Weights of a small mixture-of-experts language model, trained from scratch on English Wikipedia: width 320.
Below are experts of layer 4 (counted from 0) of a mixture-of-experts language model. Rows are named router (the router's row for the expert), gate (a neuron's input weights, with its number), up (a neuron's input weights, with its number) and show model dimensions 0-63. Each number is 500 + 40 x the weight over its row's rms, rounded and kept within 0 to 999. Numbers have three digits each.
Before each expert's rows: a language model's description of what the expert responds to. This comes from a sample of Wikipedia text that the model never trained on.

# expert 4
It responds to: Sentence and quote openers
router:523483533543443560482438531464460456553486421466536454475482481499536479553480507531539477543547471540528437509532511470532539416519534455431494489481473495488459548416485518543472471474536534
gate0:509502491533554522482503481459507525524528549463478425468486445496501524526513498529480537465466541520476469525530534499509524523504589483599524474497508485446479464433539466460496478501461485
up0:504496520515501496524455382526443513498582542517494451557442512513555453508512485484489511538475488503549455469454464477547554432560496516507556496531486460447512515462491481555539482485543470
gate1:470447490531518525479575532466649585537470489471513487419477448478460465489519577511535538456515494513418455469620557515484494496517522511470479528480518504432455485447496469455599528533425443
up1:512499485474545510548542518471530564533569459527516433448459473432499484455521572547514559520463489448424483455572510500436530465558491532482428446503529501470484552462466471476557510478460515
gate2:480457503448495528594464523464493454471483463461512513393501510554491471518498498535479481462469453444486583486515514516529474464457561559462442528509515526495500486461477506533518473491569505
up2:538512444457521503501480574514504529542531525509542536605489491522476535515528454471534510426466520527449475509537525513517501527459568513450527556553520483468509480498477545563499574450419445
gate3:517447502487495522483542478512457537502529526474463521488430479559500492501453595437496465453500443464455459430467436447551486492406551580507462427519493511530570509444475484521513483517513479
up3:493468509528483529529483447491520517493498516449488453559524493538493478526426560558492516456478481469570548545515464499478520355543494532576422483567540457532523544508496509449523496482414469
gate4:464495547471457587539456516504506499495437537500576527443502527512546457543556479489440469433446464519507554509463485534525495458475434517490488558496498533493480468526515529515546516631582529
up4:456511510474556540523477465483552457495537520590543470474446549470587539556573512515462482459466496486513577509516473484488521417513478524520471562490554538504477489540490509497422476536530528
gate5:507460607537513441538476529436542515496450422487511476441605528531545448483475490509578531541445488494511475359512536492490525464508545528408495486444489470511466475484506429530465498539545534
up5:538458533400497538437484448488535497518454415468526491449576521546476516526519580481507482494474468490468509493556568555461457501495535525546550443467494540469498493510449537486470557523429436
gate6:461511480510427523531442566509541595390444482569595460549538498442464439593466437522552505413487531443499495565481522486530519475510477518483445508597514428430501565450498503533538544477536509
up6:470455525516562486447509534465542470461564527477449590509498455468594500502401502510548455475477413512473545495431512536500497453441561476563517481567531485498516470462478452475545495553480465
gate7:494468512437524567516550500436548534501521510494505513441453594504460538545471560522495587466497485532496431553531421563527515448485502427489493520517519560451481461507527474547534474524493500
up7:458472546499454453497419511526466478475471514472516544463527411491514411491573452480519487452450501506523548519479572507506560523479512585499487501490493437505509529474432484480476526451549471
gate8:500501466540461503563497573491489508499368448464548478474477496440474507477515474550426468544534454456497503516503568466501529544526532544510546519508497495471474519434523495496557457494562509
up8:511511496558464471473505480446530513539475461472492447503501548452471531515478449536471527541525424467544500485545503442512571496481589458517511502475506504424490451464472515508572453540571570
gate9:503469539547505544465493489374467500518482426492518502488495578494527480473577490481587511483509494527483538568522474515556565473487526526480496560458468555436525492537516530448491525482447510
up9:456531489427534421512485507503428524506449489503510462522489436529459478543485560554442416566472459510487502500524516542440488487492493486539490531543534450511534483505525502532469582551485541
gate10:477434594507470489536508473481541506536491471503493372454462470500442491482436538531484481496453482454500574497467582469487547477538506462516460458587499499534472463426460474486545543527441483
up10:520548477475532503582506457523480468487480544519487452511503566572535539556547382480475552477436532539578498461464424555438496483429470491576577519465555436414553451492488564520479523473547510
gate11:510494462528517503493530529490501559462516504447467541542485498492478516502532503467503429470494495505469474481487469520478526466440535521499551508500528496424446476456524504492469492548504477
up11:490496434511438479489498488511519533527568548489497455497487493510519514551481429570403518523478461556501498503514521541531567544491502595535522450488598445438467512520488494476484475487480498
gate12:511483474500434521555446502504503476517431474529478532436416488563448516554511473499455535539486535434508523604490493555521503478515529475505538518512540543496574582524504527589426544507541593
up12:485470491461565490436523507463492460464549454488494476561582485468501497521509474561497462390514496541475458497438499511442519432508450530507449451475479482438462435522533488418575519613451455
gate13:506480520498510467534487459487469536550464493450467484533502614517494503464505445507494491535444469473500483502551500496519530492481546483479505480524440506508515521461565543480468502545422439
up13:503530495472487534515482553507420457511457505471524532425497415487480495497582525547523464537581506576474534511537516433502522431536463510493565513464480489514445516516505541513454490541575519
gate14:503517488507517515495415620544539531424500461563516502462428463511564439539530444467454419499524468478486522553464538478525483517482475461457535563479482518471465472477500534443480522516527513
up14:512508466532563471566470535498536496489502479528456483444483520511592530538505481519529409454523460478532503522422548460572537518484496503438539482462540516487507492414519528466528555496473477
gate15:417453495511463553458464572488519479523508483475480427472469504484501454530580504493470485513519520501432472491522514432523472444567541477468511512453486497438474473455531529482479463552511503
up15:497492509466526508455536494493532508547538528533437483539450458564494547461534496532465563555508507523452524492463411494483477484525512485519478495473539535545460506530496468494437465501478480
gate16:511484516501464522582480525476519477450445517589526559530556508481492465487590505452531427457488490529499497476477498487498526504558507445494527523467554491505502586561432432547501421516576470
up16:515449483456501486499499480549529465513452523545521556509563521518481534505583406448468493505456526522498479500531496524525474547550519459531501502566532477501495498522449437577524500523466458
gate17:553480442604521490474492494538443497479544583508485522507465505507482545477534470504540534575503514572526456474465437493472499472494531462474485445509431511516457517500473442512436491507512473
up17:458531464497472495484497432523488518506532462510508509482481513449467514492451538467473497487505500481457564536538463494513553486544439500497521502419510528447535525551506511504621507517456502
gate18:476467514463559529444457530500513477478463503415450491505466516500426477529600520539571533582489521495463474485512555508463494481497494567480511533526535530533571533467517502483502524449524565
up18:548540500468387453475466514505473502405499518506414507585491458469501508485601414509397510537504528481509451511523493462442558550472497552549468515470517567489520574494524495501526520493559563
gate19:505494545483505552584440500463535479526475486419511452462447464509486445537563505512538455506554428469519487564534456402488539469529506496470578492476496470503500501508492587476508553462514494
up19:480484529517451476455474525543529519517445489531494505529509551516491520581528499509474487538467527597498522514505578545537448515459469494527481521554491491435545515472563489556566470512474451
gate20:435556565479504567459466530476536519464526454455492494536540426493459503484495542511548477533538487565521513488484452436444498520458487535491433530421492492562490462484439518499473483495549385
up20:518491468582505488518531476512472493563480463486526499428480539504525496510473441477495592541492515456557494521518532504525516408546487490462544454589544494485495537531444505523573490456446534
gate21:505514558482460540451534516525512582485527470498485550455466544511462502482443533526504453509511444452568552563506463525504574441572571469492467532427513520480540419425471494514497499506525488
up21:442447504530515513473449498571572451586538536492498473539545527501550513534523437518520526482486511509453448470477538503524440583454501505585556498518469534485476542524545500506498524467434498
gate22:472474568488409580500436464468497484535495505514483544450488500509566480493460549422521447538500478375493465503508539564500541519522458492436524470528488507471560526443489520469532460465465553
up22:465454522515498567411392505446484445532502467468516525514500529540483524456404538484534588461524488407487532466493542489501565518546532475490527462492451486503546505459442506429488481503505572
gate23:480504505470477548364542562462540571499508481506483506557556550476439566462451490508504466531507508502482525475549574523515549644468485424448494507569557505548533413542510524507553469484540505
up23:521504505503512432485490486523552549503483528524571471462558526496494475436500509431507484526480522523472505557530569493493504472422477546608548546521518531490465571466474505487570511518433498
gate24:469501465523393495464452543513516433410378470447507474572484505541532557554499575529487453526579471443479515484554481424497447510539546542540451481465533465526469484499531480539423490465491537
up24:471517509511410523524485542520511508452442513411545492515513469455453522571453632510519421491551425514468526463503442423483519484517492479522512535499541483499428480553514456511473464489574594
gate25:469477529459532556454442489507554515380527457495544524509497531539477470544435520543480432491486493512547518501480476521481477455467510515481475438512485527531431528502448572497514565481429492
up25:447497531504489453523518496469480433524434497531540512542500473479495416558476470503486543538437455394534497542506531475536489458478450443490430561446510509436462488454501498443544457479511560
gate26:466503491512486513493506543515547572568502469482598515526533557475512563540479521524502458458438467572537483570479479529486545422466513522524445550573476502482478468507453538427585569530509509
up26:511511455432449471505444528597519554514508547504522496613494419467488496506484450489408436525498564550521404580508536515440512470461490502562502518520509465457536507494539486528470570449461476
gate27:454459521541476551514436445467505522499511449560442497511458478468523441550493501489492445475504447463470449510482467512445595558566530474539566490441478533446491548494533507488426495510520485
up27:477432531503490506563471484442520519522513467517489472520472505434495455596521483508503446539476490482477438560549494568563515534546534558569474511464503537471485533519515508507484505498513508
gate28:492490568450522635541395564455488603485468464554494561485442534531464432502511525543492439564524510446530478551458481490565534584504501513519436513454401587479444522487572533459485476502527528
up28:492481477550474436463505521538530423537540517444493490493512499500548462535518493443489534439463524560463441493542457512423479425460505500539566504482530431550561482485422462530504511488518459
gate29:436464490522488480488482436449511475498577472548496413468510450436534514539455523492509555526497477455536492518533572478568607528603451525490432468482558525503495556461540507503557536514504452
up29:505476553491422549469455536522521485495528447516475525526560551519465458504439488486512433505526444489515491563433528553470422523491471469526551524533570464477517471477509480481578493478483474
gate30:493465488478527484487492476411535543444421492524478535499527495494419523530535555512535416511515527595507397542483489578561394507490484453490566535485523527421548486486522448511464476507462543
up30:502487493469478557463469461577473432476464459550424553514374508460494487478457558482523476526549462493497472469532499455474573548530430436469532527470504503432409527542572498525456542576538492
gate31:416436556570495533477395518448480430526507486451446527555467459478515470525524489466506472567484452485471469486511514466523490488537504503442551500473522418457461415494528516523518523587499530
up31:529509520515512488430544510502564463534521512492488523529584503459519512575525461506486491517482483498546563540575517467490543469564519399436530487443592439490505414564464535553563533509511485
gate32:491499477512504473497535450498553467506525453470550411526565466485550551537497485453545532493587508521541548615541524536516486524579522508491486438556561575559472536407452510521496467443461468
up32:562482505519418476519500540526535484464484508467545430469570535516460562530472458564546495548517517502486444551491475539501434553473485481574494443441414511543480535466539545538412501532531527
gate33:462485559474449554470493501539508511525492480504575414554497511559509512494600479485531489515411508443477469525509539579520531496525544566523498495510469531468493594463517533481549505480461484
up33:492493554486502539538432486518499500505488466536589461474555494529466459511464469454427450450486544415531509514447497525462475498537462561558363571506502469470504500460505567501586538455486568
gate34:492506515505549494525507524543491422567497554511509549471481508502561523493404452490463477473534481498506537480506529478578478524497566451419531515499486493522446447503530466492554513495523527
up34:487460501532452471447548482549559536452550481448515486502625528522461560477494532467531516489457502486401457521533455524515498521515470605497538493413464468452505478472498500450522461471482477
gate35:525497501471520495462529563527464479458595486461515478482542487446523491463602508506504400488467497550447478490526440533460553511477403531472449513497479465505500518494506541555592529548503418
up35:513526505459513527501514559550446474468564444434504505507497479500525506458443504543496424463576457520523418473563515533429523498462415500475477492509498441501515494592532532563545528513528437
gate36:451489598449492495431522468512493554530470485402490473480505448540505484458535514466552413531429499509512455461561435491518515526487521484552479428491543545529518448557496477490496509501470404
up36:446515516439528426449511547563507560535483447408521492512583466505466496503478532498527489503407514474489474468568529478517496492468497481484502437558521572538549549547443439468511477487467461
gate37:467546463503574497495486496514442488502481549485442518550500454482558434551450440506540413491480439537511472508441521437518518519455458520462459522457433516505440475533395484583481478512474497
up37:529497532546472532457533452533468491509485489409536503495467438537465484484466534509552550464446506449517471477481530468573487442500566495537556531477482415525507473385497530464537515504542526
gate38:474527529480511473508512489509500503513486535489477463532512473531490480432460437425437519539536501559458418450532434437528507463501532436535475446545464466512447491388507474514514411469476523
up38:503496552506491565470456460519560426457459413474495526528536432497497501447420548477497513489496502489420479549511500433503530540498452510487512497418503472531548526510495491465514490462478487
gate39:490459495547443539496481577461475460552443458422485503441421510484548486573504482504512459526497503511474507528522508447510543426542524460446480464471441490452469516481479551503490485572522474
up39:482519493474543495422499522446519512528553557575454547544429468524477592453541526525462504535531462551507526510449414538504470463494480513492530509484496545550480504527506469507479460480471522
gate40:534453479505479461539474485471544486444459428589499542521461504526514453566446436470537547452461479527452472492496502596594483550445498564527484463500467481447504473456448506502445522508526479
up40:495553405495483497557546502565453523498536537478540453515517564463439547497502458491511528482474567531560469485501586550491562526499465474453526569517517444481605473518547519457532453504474516
gate41:466492549574501500460553426462513562508590544453495490524564444525513584543456486523480524497545494522489444523476445463447469514450595453540492499528495529481571477420525468511505563495465535
up41:486483484469474527521497525472456497508506510475554599505477560505538503512454531531497487515557473547402445446521497459522548520520488484511490495517460478517491434546601571517458510520554561
gate42:461443487558457542474534464521504412482463490524494487446435542446537501454472476537497462456558529498511555509538548431521501523546437495463454492445506481540498543612488416520475513459558491
up42:502475478507487558508479528510542424520465495496552500373424532452529492507489520462506538455518469419415513530593483445547471495521524534454460516441551475574529501591498434496406433478519436
gate43:494493570578482501506487524452472507492426513495522489532433559515510478502405519448529585538587470553448537488539539482527437487473584532521509593468487503442424446484460525526504418502541459
up43:522465449438525490522516514446525503533527460505543549450540432498488535562492500480514459474474473489493480457516528505510474618561513452479484446508506485463541510474558516477455487502408538
gate44:491523493487553523462411509535493493550500480488523529458539473467475521497524588500505366501517521454533480490534468468458503502494515456480557541443486482478513537517502485417523592454491492
up44:446461518458519489521452562471539537471494454572499458465522487498415436519587511538543522529473572555504455578494504472464548483525490573495450525531417457468440524503480520478477606483485518
gate45:434437549493417500485400543510504523455462455491557531565528588464442435556483459532463442428409527476514513498514551493507501532449454515546394484480552470429519564442458524534520495501520469
up45:512465509559522473515539488509463476504512529489444601431427441463528494499539512463535470462538451469449516524542483454476464513540524458507562619546604515562538460510446473472472412538516455
gate46:465515543509495487494479503522550475491426452405453522544509547500515475561551483485460575438510417562481483404537456542555501519491480483501490499426477444516529421474446520575503430489475491
up46:508488467499512479501529573515522535618518495535552485480490481528493573417464564533506484509513524425478532524479578539479481501515495454537462530476486580523517495486521549482442545535471526
gate47:512536556510577500492472540448469557546515502432469550418458464486544468531522553544549494578518372545512507538530577532492459449534596483526503547534543494485467431490502505488511522525514532
up47:570435451492459527527478570478502401462461485516491555534469460444481466517479474469466443474607480455524503557482484500489514594505447568471562516443445480466546557511528540539470574483428479
gate48:506526468484562486475550488475571560464476467489528525570569505453508478454456479501494550552594521557456480521493462513520525480535481517535481512480508475493547474557448578476564543451506426
up48:511525551481538473494550531538510501565501512499501459435481501456502471519441491516458492529457512483489565439446569432515532505496448490514461518560512427538422503438507450457533492512531561